Weights of a small mixture-of-experts language model, trained from scratch on English Wikipedia: 35.4M parameters.
Below are experts of layer 4 (counted from 0) of a mixture-of-experts language model. Rows are named router (the router's row for the expert), gate (a neuron's input weights, with its number), up (a neuron's input weights, with its number) and show model dimensions 96-191. Each number is 500 + 50 x the weight over its row's rms, rounded and kept within 0 to 999. Numbers have three digits each.
Before each expert's rows: a language model's description of what the expert responds to. This comes from a sample of Wikipedia text that the model never trained on.

# expert 41
Colons after field labels in infobox-like lists (Federal division:, Principal:, Conference:), plus table bars, semicolons and dashes.
router:499521570529557517416431545570452519411494571451472556534521540520582459496556578493553471549545552519546521520509523411475529506378543557493544567416507530530574421483513436438460498434485496486447590507415581557483521496438478496448507621540474475460575466452551533502611552446505470374
gate1:481494459480499605493446547541569563452564499419476486506582629478495485418424422449546430526474561436592481556522550455506428410531503534489469535414572501481410597492489467454445474548524539549473473527477472537492440492390420502486454497512439444436560493459495570520539541484452558459
up1:621539417520493478478469385469512570457405500488508607514525453382574438453484536518475496474568555606510523496515462528514501434510480505447518515511462570515472526516543426606541563578494537541389524483457438428488423549532419570456412493489512512409536463494493440473529453413524531532
gate2:491490395513521511609479581570551581552522465521476494519401530540406444512467492616501482493535522446567400523489525475450446533500473534517518540482493493532454450468598445530472532488515416438553519442493532496539484500414492448380457551569566477550520518533532466513434416484408534487
up2:475507373510528521609439554593542572552505468509480511550422526546427427500476488594504479483521523471594407523514514452468463501525483544505512536491491488518467459454600437549481552504502402451546513455461527481538486501415503438386433528593565496538529493545509465543444421477423554468
gate3:516435499496519439511483429506438478502540537478539463567547471450559511393390529441500462592538512457538466586494489460574537574459575550553510323421466493425507480429487513468424476540499487496480410476495515463479524527569505531547524483536512455496509496472513475497547569554464386470
up3:517488518523537486450509413464544469492542460530475488540413509513540445491524534457526644486471497495492545445473490536472395365533465519491538536527523518502478428518492514451538630467535481465593510592518548555500541495451482399544407476498515500452496431434500567368556468514496535519
gate4:537522448511598533567544527428488535593514555513585507435540504485545483552494527525529552431516425484504562473524675483526519489424520482518506533481507522486390593502456609537563470490484443490455531532501433472448451461485445512491639537513567443445541443491494488509545482357570470523
up4:542535486462496549529467479442507500607428531414549441461594557502521456528528484516521446475547493558463550473456631446459533624443454571477505534474468394496382507561489531531411402572474476526490541519484447472455456490501470521422547513502539489447494468488486488527477475368500537539
gate5:641584514527518571495428527456474533432500494457470429540493562465514511478442542502483577509494471538479556443531581513539525544513529413517387486471400580457455474446560530504512429492518452512430474428503507449465440498581431541454574481565447500531465468549545417503507503442543516432
up5:409484448524442527534449429453507527526478484467576545419541539518518452492584519469466431482533525427523458496544499539509480498498482587359548487493531472536520569522475457536480526479506496554523528562502461557552518458449496468531493489439534513535494506413466499527513474588514590544

# expert 35
Final nouns of proper names for institutions, places and organizations: School, County, League, Avenue, Airport, Committee, Census.
router:525557581547525548447444579549490505395526543464500516561500549495510502531551567575512541500559536546528515614421547476449491438421525549513547599431466542528501457568529509430477514484482500512446557498571606538527529539488478470479560638521450491475522499472504590482570488453505446469
gate1:417517568498452489513459445569491470569428547512455490443517569497481471553421477480496437512513400490509570511412533511467494548451487431548346522458451498549535494519521546530540521541579551428562587478477400612506478432446493490520533552530429523464475520465542500484482452439520543536
up1:444515628480464464485516471582516456543465537508461460434520581453481483562437473486464427505508405472517544490413533520453493565442500403543377526455452444535555464548521537513560483516562542367572601493427407609489531419467514486491536548533480533465474509501515511480496431444516528533
gate2:510453518439519514436527466510537409456470458378448560510336392478531531593472451447471619541446514461564558601535485441430459423519523530495489373504513535530499452578434502531482527551501514512514478454549466533507529496531567420430460503524533554509502507557506474470482387525563530524
up2:451468578485565469456477546527511405418513482499423573449473368470558436556433473529456508437485498449498530619432403500472412457495451565556437461465481603493531435552481491482479535475472576515510504541573451559545519474473512525442502512505511527489475503555550503498524391453592633461
gate3:526467463483510530572502360470443496408587531576502450469538550514470516497482458540582518448472566574486604512430495524520492510472556482536412527498516522496564617590504544526494586531519445459554479541450487439618574552483439467507536526492472543525481569452464528605543553528566505490
up3:492488457487524523508504489575507485537474496531545512468510508601444516464498506483526541527449484395551442554423453438523600552513469495467477515559498513555474522443436534581489496587573639485581432571454538538374546480511443513523515520442472465562506424537497399446466422488493479484
gate4:515465486508532546487444509500478524584513474543506520534485514481486549445534551428413498511418563524510516554476448530480460506507513401447455506498543504440489435407550461578423448480500546437473620464539550443527587536529512583563479490446517475525489498472549497557477481482500437539
up4:564462511472489494580499474587481487501505575574543555463477481494428462439526487494515506467562574435515474496619514552595382544592562502512545503597556596490490515464578493451460462488440442483430529420582486536586442510530533491490522468550580565506504516628507561522434451525531545445
gate5:591456494549440515471496441419518424588499494449525481566539517488544433642563490439556565535527587484420463466594522488447498544567493507495479542583507385501508491488489513547472564413499461499509483510518457487442532525459424489509521514593504461516508488547498491325437430512446405524
up5:493439473472457529659508593419441510529536583507535497475409543479480492473543527497524460551541454487480432471522435472528548458416411381564445542478475476505552427539503496558469496503479524533489417501598570527481470476415496488443374513438525515498538485538551514495394529491507518489

# expert 53
First pieces of split nouns after articles or possessives, awaiting plural or suffix endings, such as bas-es, pass-es, lob-sters, landsc-ape.
router:537557554532558497458522577537499505440529532472487559501558517563567469519586594599579485559540600560487515593414522458446526477430509549545520528444429517544460380508526425483479518405464474460455493493547559510483504534490459500462531702487466477443605469494638597509487516439457489449
gate0:467487427492497481540507600373505457434538463576548453564573449488469491568463487583579459522511548567462506562512534544473451478481426512603574518401466457564494474564472489432473523510521447531447483494404412584456489445565445529465470418518475506470541424512553512420527588500484570522
up0:549581463519535513537519581480462527391454498601508498513519486478493461607515487607513442577498548481525507577529518520514482500506431503580568492507485492531487501481522402418418570520452458603438507479428459589448564445496433508440539444549436428456525547456556524448501578528602616516
gate1:427538480420519486470524467498438463456559525441441530510591454416573597544525494601617500579445550501466494504473482497505532406473525512485521566466530511538444512550565434482445445582493512442551446447409484477471489495437509442445500528473537464536568480515506468417487512551495539433
up1:570477565506451454603435469518442426511466499497566537547517493546487480546504453421476564478466493495550468509465504528484519524480547506429457528441374473499502439454540584608441558582542422434522500554366503483581459530537540470511462457556526429402436635434494428510442462553534416567
gate2:544477515427433426470583429470516493600453506432420500490511468471485479551506570498616435392454524527554559524485565572418542487553506499512500506506524458506456474603454519467507454476501451437436493572480595543543430399519528513472485466548522535471478529529500447542525456564386519497
up2:474564424541531519598454474470492327448422506501544550534431485460526480551449451569484586563438567454513470469497447599496456399492493366471478593528470488526477443475477522526449484518415509387416417482479576486545454550507477506532613475537424526560435495536540492522538471439538516577
gate3:486373600444503534428419476540512492505527468484527597473522521505489529521487441548513397569455564540525503518601420598430437464498468489562474492451475498415507458493449520433591536556494505495483477483458489421441509529399512422478469590457590476462456464557451513482497571555516530478
up3:502471561571577364493538421587456476484481491518424465526542410475461585502579551487531500503495455524570604370533525532517489527534439444510514547518499498503513465548480460543379484464555477479498559513462435464534471451514445418497458503463436539533539508514439490536497475531518487542
gate4:473489440458559435532487530537450477422544469611496516573512418447523438479449467602480468502636443436462535497448578449513518448533512448480521457527505524465482435525593508417483517431463470548452473532625478495552404519508473475522501552506491537486534535589640550515509469529517508443
up4:537473562535457569535498498467478490512457617512498476429463615514431517518553489414467526489399505517460522452495488432529405479465591571498477526465498496477553613465455413506473470537534559521456496489352539569445474403514513601440544407539470488414525484395411404467483518562486514556

# expert 9
Nationality and place adjectives and names, mostly after of, in or United, such as English after Language:, Indian film, Mexican–American War.
router:513565597536468516427438572571524440468452524470550507525527525496562469572552578536527461486530577567517452555453554472477501501416527537522541484432476561520455521457495460462453485391537523495505557511554496493507561514471457506481549703539519459449533500462571607491590544498475485470
gate0:499547479454591491402515480514588496545504554457544580449599466527554541478495509500504502469463551551500537481507473591543513508488541540429401519519465463480560485460537556477492526548492555405477478625624462490474556490458442625475497603476433481560540509484494538553500583526503510490
up0:483531492483570560416500515566552476469487541399510506537528457566585438407500491433516505511510525589501517477439468629535503534387589544402457488553511468502656497481575561495462436565555545496557496618644467501469552511430454616465493610413481497552546498507490535537528558515404452428
gate1:597492578474474406476547370477425510539464443445498494442476513471502478570605545523485507483517448365547505521523558544513547459477485460550544499476374452557561532580484493519458531487502505496553566439460549478449568494456508454428476526520438646522512445475512503472530419534486568551
up1:403492461494546575559469581552569502442526568538550535556508508535473534484402470486571489535454544575433464527504417497509468524507521536466540543517578494404455475448489532493603467540456469549456417561488463523462462527490489445610545474442568417446469560552510453582471537489517412438
gate2:498517537544573515460456531486453478452355453580563546429568448438480522472593486448405502472398533394569507494482547480449396532505442539535510549551400522424508557473445582465515562450510537528526545486557468462470491551426444563474519546446488423487532501538491536484511552429560468526
up2:497468575415508478470384559442481510467446544464480521530559444482458470493458486470535425513350535445496514573440498514438499513455457512514531534484434475427513455510493581498580579517462532522433494522517501471545527532357439533546442483475460479501432579524437485443472456487535448510
gate3:544524538491459564471489521396522502535578488493592503540477452533509446536516518560500623492469590464494468465578560423550464423574489518413591439506573574500537526433455423451484539438558464481541561458456538441508545474401464409506570513504563530473483555390501435431490432562415515499
up3:511480583550436398446410454553518470514491501529523502492456529482487534413521465469467487437514498441561525527479398544460555574599474475471439518503438484480468501472449508429585520473480569589554408405483522503472516567496590463553478501442431411572505498546464468480518455481504477530
gate4:515524526448415422484516500501477433493501519455603529423626403495485522593655483580525497416425544458503547506440490552459554461544509504494628513533378499521509557565505484476520425488566450485542497514393452488425459479529494442422468559467518511548479542481498503554460448480586486449
up4:442530529515526462482580522499514487558547503505449481421576523440419450582497482589547530423395539445535521587467474511422400466499438517454545510481524469428520467528514478380581454551563472518532440573360460474447473400469465432555463521501525545543457536458514544525435455509521452401

# expert 27
Separators right after names or entries, such as table pipes, semicolons, closing parentheses, "in" before a year, and birth-date "(born".
router:511562603538500557453497592569496515354472601441547538544481549554523476538574548551502536515510485578500491604456602469465506493408507555551523546443438565515487443511533500494448491463518481459505556506499564611493575519461506535430555550523396509498518500491545552447543485473516423426
gate0:561510523409528574464536616515466490458499469422586476584443458527535512501605519482482507510383493489519570564408467464439472534449579489549597501534508491476514468487470487542424500582535424542531500568459499507583526530432526458400471443465430491451545528535478535510464533401508479517
up0:507526482454493539497544445403554441607489453540514492506552579464490510515529529516453494520498517513466465663490502496493520448537497527380535495517577479539502522502583485419564489482425441498580444517508531453500514457562515379467428482467547484456609558457543495553490413514459528536
gate1:512528525527438565507578396511495538444453526523566461531455560508477500498492500451533494449510517574562510519517562517523545616521541484552462445522416548560448550523559553561469573526576522495573516409515506522388483472547495560517510478571503616470425509550521472552473501507502401513
up1:498567551564505658473615460454478470501566481500500457592496420565509576421438461543486525537469537460582546471501534494522493518559475441519553478541514437524487575431431496516547483519422455445575493565523509559481524478559505475517512500477497433498482475445463588536513537507428461572
gate2:484532478486516411528463414563482487478467440437419497428536403529422536475491570520540501589554456524487504606522386481492535529513493443591372549491487530510461534493545497442438525446466556375455468526528511475421541451540513502360475522511465589511507450483609463465517499451492605398
up2:450532476512553391511481405620482485474503454466409501445514425476440558501520570534550497577562427502487498561537440485471566519490507441629365529495458524494453508536571500464456522470463574388476499508514529509389558454506529513352486493523483583558498405504608460517551468469511569425
gate3:458475464551536549544547438443467492562464520458542555424464562508470465404457520488502586517436501526494496536505437499529553643515478509486488532514497479484533557531497445609523544476458438379566467521531576492446607345483512403492547468550459508553464466475507517547583537556476501506
up3:410537474548520564543560406481507543512431540464541568389476584490473485425474512478522552451461490524499507593488425508501544617451468503512495567505463534488524578487503445642548546496444481396574473506520575534443594380486511432478568491517497476535426468457500519551538516525466503521
gate4:432570498483635547504540478484496569515530549459468517481492476520594448461519518544464487556467465409497379494572515565441497556400505524564501505581431517452538442518526502525468549523655521464506472570412521559393553495547500412508434468487618480481534437555487508534556461492541447551
up4:552441492511430422542506439595486466522472544494620522510563446470481475490481532430588498460560479473585547495485452483565643593514492382520498498550520506461503555608465504452497572596439512555518503465531476545506511432446490539518436503517490505540453501461492510486470506469537516553

# expert 6
Short vowel-heavy word pieces inside names and foreign words, often after an initial capital: Stef-ano, Ill-ino-is, Sof-al-a, ar-te-facts.
router:486526581534507592487481502516509575486526492433559500539515591556546431530561521521559447543568497501505563516407597489518566539331573555527504511501522507550508460483527473447518472444494523489481579491550606516520554494427495571480464610522507464436518489504706584449545507453490516509
gate0:565523476547514475370499509501506467488547442454444435455590493391434505517578582450511464423550546453521584491566564471496482531558536424520589455534400431435451547504457492504555552439483506550495464412504524624548489510527572373473587488537522552385586530563572425491492496504560520441
up0:417473454514442547538466515548495525553478452505510533389505566510544551576456423625545547513526451555634483501443530548505557472502471486495467537521496537553513457554596510536501437521444598457513508544476407446535497469477444479451553519487466488509417451477542574541542482571427525539
gate1:527433566471460511458494475521526581493530459537427487515465514532491402542534604463550494453494487480549577523561478485504478481575552518475534561544517431462462550498516495533587509428506398539508480451558609469520521597610520436467440435558429535421500467483559431465501497478529576430
up1:511510540432433519570561472461520425527511565469579519495499600491592411474548457485413463500500539411494476482510397415509414481488396522422479495475482469583429509387555448499474490469459551568397534454544550626528504458542544518620374541509471466458446460444463534530444483454564499553
gate2:551449585544449463489474458425412506527565409500502531518459494507537568445476628444464448507512488542487562492466489509514405551406489583442589419522441484583495545441459594549521437416531466475505528557528578534542467479552498551455429509472481514466476465527525554498430515503561554538
up2:547461525460534483453454502543388589533486467533403471496503517455531468467453516474494507512563516496468515544457562422522480506583507624517503511477532535511486568402425565490489533479486575386548562509576434518498485452586516510456527464493447454392516510522439528538518620507522542494
gate3:500516465566570476465569538448454435499496501508489426514542481474513454545500569522435470547456440536505569467514502548578552541498566497493469453492447517657551534509577422535471538503444498471504505509514449550580432492461531456445523625528498513393513465452529512489480653511505457585
up3:449491514417570514464541522481526575555438541435574478581509513520543442500516520519530582573563436517505528470482473537573530450463612538655516531452541501470590561477503488565520554465562536465556484411487506483535458523484487432406548471440550467388451433552504463514581527587518471546
gate4:459461575622520458521546452448471513504489482585459470515577475440471549487535597519457467483475536401506494480479488485512435518491418530473514428550481418441496553474514443438581512445497345535476426476531504447515408473495409492471517445490511571565418528592549504439548575452441447519
up4:469503598536535549480556508472576459503540531475481551488561494487439506506563462557593452551488612492628581543509481528430522531409432475530461455510493434457510550511460421486527517543473476492468351518491410453503538430475492434508472476429430553538453485590583550468577612464488377514

# expert 44
First piece of a surname after a given name in sports and credit lists, such as Paul Han-ley, Oscar Ham-merstein, McC, ib-n.
router:476607563563476515465502559540495561389478537443566548486537492554468476491543573511534529521557495528502516602437507500482528466437475516550522558377430573540517473536531470438503491433530549448442569504522624557495559517502471497446546640502449469478539501455692564478544473460518429421
gate0:543502489532462540437466514513514569424537580476562469477409472550571554549520540458458563481502464590432500491517479486545508552468478458564557428508500563470443467469517398521526535450510492480530582487478500555496470471561454499542367583455482489511465433443522530532579534581517468485
up0:436475509555549461516567507492466476646444429533478562534602516455465493490482461493596481611510528402556508450487473524528462465499512506450420551488543477544485503449459524468529519534494563456402327484383513443517615465434507533538543352515530551473501488570413496538552501514493492556
gate1:504429508551541558527441459427552468486500543429449500590580480526658520481514585467488528561442556544521456495502558470522450476404561526486587527443495411524457538479454461488419507479500483520505450466539553476561536489513538458473535464533423556506540483453474471477544584523380474462
up1:521537527451514506446552606603450487497532565543487478485514558488457441516528499544502459433505532479486574491436489438576495563491471377477432566499475577527525435555562484562489427450482460508453564544465441478455473484432502548413470566535553424461448461542562546525431508408544498565
gate2:485495527576570534505479433484523542537542486507574501532525443481466460449558559599571546453590597532517462455451471441444486455373459559519442479541463520387462543507443482524493466442509445492495437463429506525397448511481402437536560438565545503482515545450502464529536485538532586495
up2:518488566446514504445444502584441556458453498523521594527552506510481411501545530575559494405575519464639471467540559505458475441527484578440490479523497502540522560549501478545541522397452453509532543549614495531519511568456447509578529557549532540389480551532509502591497516530542518412
gate3:488520539470621493505521433485486486509475520575540533481440417433512620585538665447559533459548502428598541494437531600578507479571484457524457606525567444462457512522456532439586526424433522506425524447641448482436525510533655463563535472488480514481438549542489507587503484458492561490
up3:491517456429551588580442538476465431493599476544472517463531459474537503453554479478486482460412420521454417408446503496508486525510531554516483519479504634571518563601424598441498458591561483521429513472442477553542449504562638539455435544455514562536541571592466494573594493434576434436
gate4:474477529556607544479497499405485451509532467477519468471509483498471507549577602456535555535409460395436521468542502537504481466484475522504467576489539528524482451510519534536463495460409491508436494473464411407460438427409570450488393469459592509584488485329472555479509458378532484554
up4:433474552526609533500508471453517534509567497507536458475486502457487479608518558460557550522459455429499557448510514553488481496450478606495409587449525584508508430568479544535495507573382459493411453494414434445508428407422527461513441464487506553522500444390478569536505477462522468518

# expert 16
Final pieces of surnames, place and club names, such as -son, -ton, -stein, -ville, -wood, in Walter, Werder, Carnegie, Cranshaw.
router:533539623605540491422435545555461529451492549452522530489488481529547514529604545519545493519529490555476464564504535507521489483439548472509534549463429592514447492512544507488502459478541497436461530473534540583475584500488437528499568694521439431434510499460565558509515506423477423492
gate0:519456494395493470517570580549426525418529456505571433472518451443457416536529522453426488536437465412486432407501543516544479523490559475539519535554555523495505602457526490488385475411485471527467454510492544537491505487512533533437556529449515452407454377422561445524491476416429448534
up0:475451388523471486554392509517454535550512469528538461534534556524474512428465422565535500452510560527480491536487514518509573570522443429543436520483446463468508377582511511482499462520458432470520501466521452532423548467497484482522409514483594501522612499519376565454468565531536547530
gate1:456531466533436556492516509536482641370427450561555554590495462455477487416596505463518584435425450472504493500382559519463516409478564456591485417542493534399494547456441454505579433537584547463505444510484391460459456487509487505433442441506490472578553493481529466519536484476464532477
up1:461515561521523480527510581534518487436564463527513494410538474566535526506550467520561512459485539504524511449450583473536495546444385443492457552511545564547495465456459455495506455494382496489413488412523417536486571494504534587480468480409523464523531571443514416527518524532566436485
gate2:571478546574556489435437492477442531471489497475524434479423489447360485534475473389410465482474491587477482505506595518476561497552495525497488467473621448460406487488575559575484413425475454502557572538528487450493505450534441586414395502503530461461449458467487502530554449485511581484
up2:498536574434429424475508475526555520495537553540354485516477528527448499464483543492528520466468512494440499513558486551528485608442530503484405624463513427516564466510505516436486571432448494475539471397466538546530533437413560397430556562487512453532502465544471523409494463546585524458
gate3:422538485480566458532413491493473587449550484462493470564449443553533468512467495496487424532523510567454530504479631562533488478544487458478566460505487476489460620546477488543534493513546426548524534530612516561445577412531518483472519453531518461465521476491511490462541457474431516531
up3:420530490482560467534420501482483572465557494470490475561442430560532469514478478471491431524546503575446535499482619574525505462540489470472563481504479480467465616548476496548511497521533433570507538527613513542445586411513529495454501466526499458465534484509504481456547457485430520542
gate4:487517585516570531460373475480483474543514481541516558497588543466431510564576510533464537464424497442568437569458563529529481494522518493487615495573518446507482526452630530460516471446473468508432523535463419415506539426470397455517484583501406467419478425500498400520450516583498460579
up4:450539538493556554455394506533532512515492501506544572503599619474445485501544506606499510443463547467559484564400541533489542481481506524442593498549519499481476559482599524463526458495442484570412533574553408416469543507449398534504493611511404453436488462499508386521449525501518445564

# expert 20
Word-ending pieces like y, ry, ty, zy, ch, plus connectives and, were, of, as in Might-y, grand-ch-ildren, Gl-ory.
router:489514569576549494417405549523549473376439532495559466595450518546572482546538548503525458482558538546533507526445549504529484489413524574514509571400566571541493451545534459494478514406516462468517569463517590528501540491521503493499482653519510508495552519452566577490540484440498471463
gate0:498527530531480553458533522496600499490485433540483496554430386481499436486596607545450533549454382508577482548452559483502563495435528458492503422514439567467569594504621449491412514530543468476517488518533579518637477458520498528564449455452542510462563485464558451490510540480503546549
up0:483554523517474548481522548491578501484489420549491503573448406512514445463550604548459491529450360528565483549463522507527563477421538465480535431533441582479549617523630480486383515570527446476507514493549569524614487466509519532555425464479542531436573499457538469487510510486505525550
gate1:423489513482580534471453485550507544441503437462407495531477554468439511425428502490398448511444535529427456473498566551476407498535499435364497435501546488539541583475461471607556524500506443586541532565569481506512520440521389551530531510559496470505446486450500460494517543537636443430
up1:469491493518538492514491598611469493505501434547521508503588504503421517566526575553481531527549471350497541530507452446582444520555529536495391410532513499496546554550554457454557568517486433455517596565488565560529433466537540514532523517515603479514487582559462531563449546468404530450
gate2:472490530502578528595413411504501467505444416486493459499482586533624423511494506507632470464530539546505408451490391582496444420520524468538550445565438525506511537516501529579529485447469431491433508571517500479486482598438464483553413425521530598449588433553502603537564437411477523516
up2:569381526453359478465523518433522531529502597421461474534463512506428505454445546522510481514565507490440561548576553461483471577440425469448471474480556454586419473444490569484503441457428524523495527434544484476560462526541484642549519517454520478579452528476553514528464524491517492478
gate3:542488539452572503502542435480496534666550517556420494494474466410461577494483446494552550465478614438533537446587472422446505503532568463477446479669619523444540526461476516502576482574453550528590511458472401357482446454539484491538471444502507549565451536489432473535515543516462494585
up3:482403456517444459555465438480462531583504500474511436438439458529485537408479433566494433518450460508463488406646452467616469483493438469472508474576522530565547550487425631569463447487515515552522448471395464503442466494488576461520425507481502516563545501523473567476476484592506528610
gate4:406471549583520481461398488401448490531536441525507512484470532507513453561460443521489403480545584505379532506511475435359496572528438523499443486462528512533461492460500494446496457534632404453495469518540544411408471481462592604510473509555482535483492557553610452475488491466569488531
up4:496478563607508523402390504470554553489547494510543549473527406421508429497519532465478501563544532572453541531568516393506519581537538514500450557465420508493478513504443548522539442524644448456485519459481579498517472641533534610492511513565479550427537525514563466469553555459578575523

# expert 39
Pieces of place names after their first part, such as York after New, Janeiro, Rico, Angeles, and mid-word pieces like the d in Amsterdam.
router:512605542602535513459439551529465475437476509458578520506507481540547457537531521518522518495556512552506540536371581549443494477414533501504508532458484532509468456497533494453479480431569516461466574562511506483499559469463476531451542692510437421466513513469639591486484563445454463493
gate0:501528526453614477477484536495489488561502521511510435572542536464501462545551552567485525435428465487498598507442559573491556458519590479437429512529566493580489636432465439475549512502521474522535487520488479512463546513573493440546555420482512555474491417466419472539488524468569485580
up0:481520486439562453543509470475580524596507458386490467486514456563474610386545500569566529477532568516472454470523479470445548546488400438522556533483474421443540531553543571478469503471429435553533531405467519489413465550467457557522451415455556435496570468561541574452438523501497492493
gate1:474448460529516526462485502480560539520500474513413477438498574447501530557454587498401514485444489441431526458518608546564516542501622547370504522487483559465533497468525588447571402459542480523512564479541422521527435526540463417475510421479505507493471486484484506569451502415589435567
up1:468501537445522419584484547598498464481434506506466529524528537474479391450535454497602441527503480515455467504511502497509460530500392398529522444548501528497523446469429473504460579559535577509443401484547562535455555476462543532517644567567492564495541510449487465544482452508447553451
gate2:583552442486463449495539543460425576496401535563557520430488543563457483483603521510497584503425484510508488435382535465469386444552558485514558510538518466470462493542488450496419501494508452479522499434467497427418534411369516474505398555478411508574511430537484476505531542427553522504
up2:505507529442447531513485471549475484483471505541531600494565505522554527520418428508554455457499469530475573520569504565562642462438443534601523503511480494451492476395468487497560554487473502497453491409457523590587437572504552449476482446446542597472518520464434470507483521491495496470
gate3:498492475649432467447476509450483487611571379515446514505570502556517488440493489546553560496567548560528589411467466527418517588485567462438502437489552426479451492488492493523445518535495425509439552618468529482548534583511492527494431434502618538557502539496455423542470538470449464495
up3:424514456512630497476523484584504439532459506428585576503524497411506469541536579538540509489514576408526539484483490454515449473502513551476509493469541444518570506517515484577508480514568495491492480499525477520511561557559509537478456429568593507489443547439625562522572462476523543420
gate4:438469552515561496504428471502550450519510510510492456466559507530451533518601500463522521509482464504527558500492540548476553513440566466461567617542527539466529515517535555448470520562594468511541495546461394392487553604560445524487583565473378475540533454478492390528529490369363421480
up4:445521508471560538363505451534526566469539509479590494567423542520492429474568467512496522545529467510540510479427490480480468397423481535578540593584495455461523528421510470534552417476483547427433405499467516476490448521553458428499540418546556572584561548530584441538651482425417485534

# expert 60
The word and, plus or, but, so and semicolons joining list items or clauses: season and competition, drug and alcohol.
router:497561570472472512437485524551500537395531561441535526561529514543558415519579626561522501465598582546494535520470563480463482463486533545522497534434503569507487424506543446514447484446528508445461608521511506554434566472491517503440536650472398448453450553498480588445485532429546433402
gate0:588509462464490485533511497457449423526578505526470510492515467540581487537512523600466582480467555480503509471475592506487524491566574552542488390557511577551533464567561487459560486605416543607503473464567473441453462447569498485461450516473603493445478405484483567519496492506500381496
up0:561531571467524503542490419449477513608498436527508560467569456493477517517493564512435533535517607462470413504516542476524557532527460570510496397610472537575547480557586512449535504478469487446496435465571493533443411407539496438501520575488531479471464404433490543522550535478457466409
gate1:410650468463549530432565569468438393427557498458530475483479513555630465542413424468449450463521469565485545483646457473457552541540526549526515435388575499449513463526489543499484554471517534410460545447541504545447571534507486515451502473458431526577465496499487605517499492543557536455
up1:396541471467480457460484504506486446504498506507515545475500401492463454503573582538458526519542471527497566512518502366511508487484533539520486540456514550474588457462513542529477501509479479377411574460511510509513569443546478459574571499501633544606516596527511456439413522518502485553
gate2:522523485492524501499597581513485450445519490500458522603500517582550407480546501481437476529527534531540496425482489501478437531591507561526533515470549569567458449468445452471484536516531487529547471496423504516528624464491540492608523418481507496496508503435423540510404485553541382511
up2:443579512440518444513503479591543457366489470553462497516485416500414518546482484569474496488536405470525437513583488595472603475464486505519465515432479464494481478598588582469548565536568428381518560564499447484472595489557452552480500483414447554534474499482519489479489564484469549430
gate3:492475633477436595553465559572462382457438534431491488508486552573595522546558500551503502550612511487407592497396483584500550510548492526481493396559473534470510482538473459565502464478402452519524518514512462489533473500570351517491479480466440466426462477493483552472455525579563446507
up3:526484419501510335383520450470518601558445457603562506481554438486441508535499569470512439441425476508593462440556514463542456491495515444504525589446562439536522527474527475444529526510559523419468497487521513503408493473462610459505523503564545502582502573514500443540514522427464526552
gate4:455581520472496559448580552563467519434518531522571453503540496572584404502481475544445449465495448447485521432461561505547472521551420497496515522505519626474525501470555392540555445556450464548501519599534512466477554461492510566456527576478423432518463555529484514518429497536510469553
up4:506518500511515425446523521499408479498459514572457480550447420565614528468530395537487408573470513444493489403474478446551531474509445459454473470495490513415485597558575505490451516529472430493475593485553448492505471415547571588447535524492468418451509563531525509500479591543491562545

# expert 25
Number words and numerals giving counts in prose and stat tables, often before years, km or %, such as two, several, four, 112.
router:516570559580553551453466548548521519414466513408569507521511572538509502555545613534544468492596561531516511577422588481508449505400493513462506560451495538537498456461552432481477489445547495442426560559460539549466540502438513497528525644508428470450515469511612519520545485420479480442
gate0:568458533503557546552413514426447539550491569489606441571574552571572439531535612549502513547447540489509547423518537489520550526499482475523410469532418533576575466658570584528547551516465542496465513539461466486471546490560492480482563602546539470495492463554566476472493484489460496557
up0:415517440499530486468580431512607463466465460547413550462439394472450471461497404425507487449529504488522474568462436501396471476517512538461568486464578474370479512330455418479489506521506457527550474469549543423578425530438534529565454383479490563496494570453456523506461534501508535469
gate1:543507477513510523453505412454441494465512471430523550492434475456485440545541546422473528416441567594508446523585509521425487528443463452518525475524472556457486556553484565398471474408536433491468485528511479486493481454414526500425601443534493560452509540464425521559506607459516555434
up1:455493501519536459488502566550544564511502474546544548486565410543457511481504485547541566488493468574549565460426521504513532522590431506562522533517518571503567482518544377613556531609496472492554522478461455451468548472478452474481509546467551598600415536545526527377557431548511462540
gate2:565519502470571496472587484450522484525546510501488498485490462427557435572541547529511512469505554537604501519473486448479394504528564479478526489542555522601488519495506420545468550523547440483583477385505467516512523517488512490548447551476595488469470482552495485561462455584429470602
up2:375497486590460524444506482582421481520419338503536543509472483450520492470558495523553521538525395570521556507455474598566450538554477447522487434458466508550540535489401440543511471463516516474526390451521476469495476417472457487517502483528541434494558487470423514549507466514495507473
gate3:447513507458566593471575472478451533578403505488490500478435666572567512466491535466433505540415424431507521526531550479529436552534494550458498554518508483571542482428468396460477501530533541480506475550519547478497525570406562561548448523557444453644415497452416486545425519453557535510
up3:489533425453562476487495497516583553545488510497518509519487554503574493473435428507409432451390405449515504507445613594559441451431522532478460552504516529578588510453527419450519502512541438435388508563545592503500603579547529563468491616525483480558437482572537537523460478416514461542
gate4:457534475383469615604534546497561566531457490469527493600527548538639440424438440549491553458560448490581420462528476570534509524442453476508555521533593469590490464596530407527424444603520430478499489519468511552455573468507544476487447503477485407492515448608537494434486550441391540501
up4:519525412486480585512501505571599527446431489467480491587525528525564418445466523550544614473561434494548403518452542518504534587466480420625539443511566470520457503590568410562477437571520470535618483471500519516499524481469503419495494523501501522481583491551563486443595486456320494515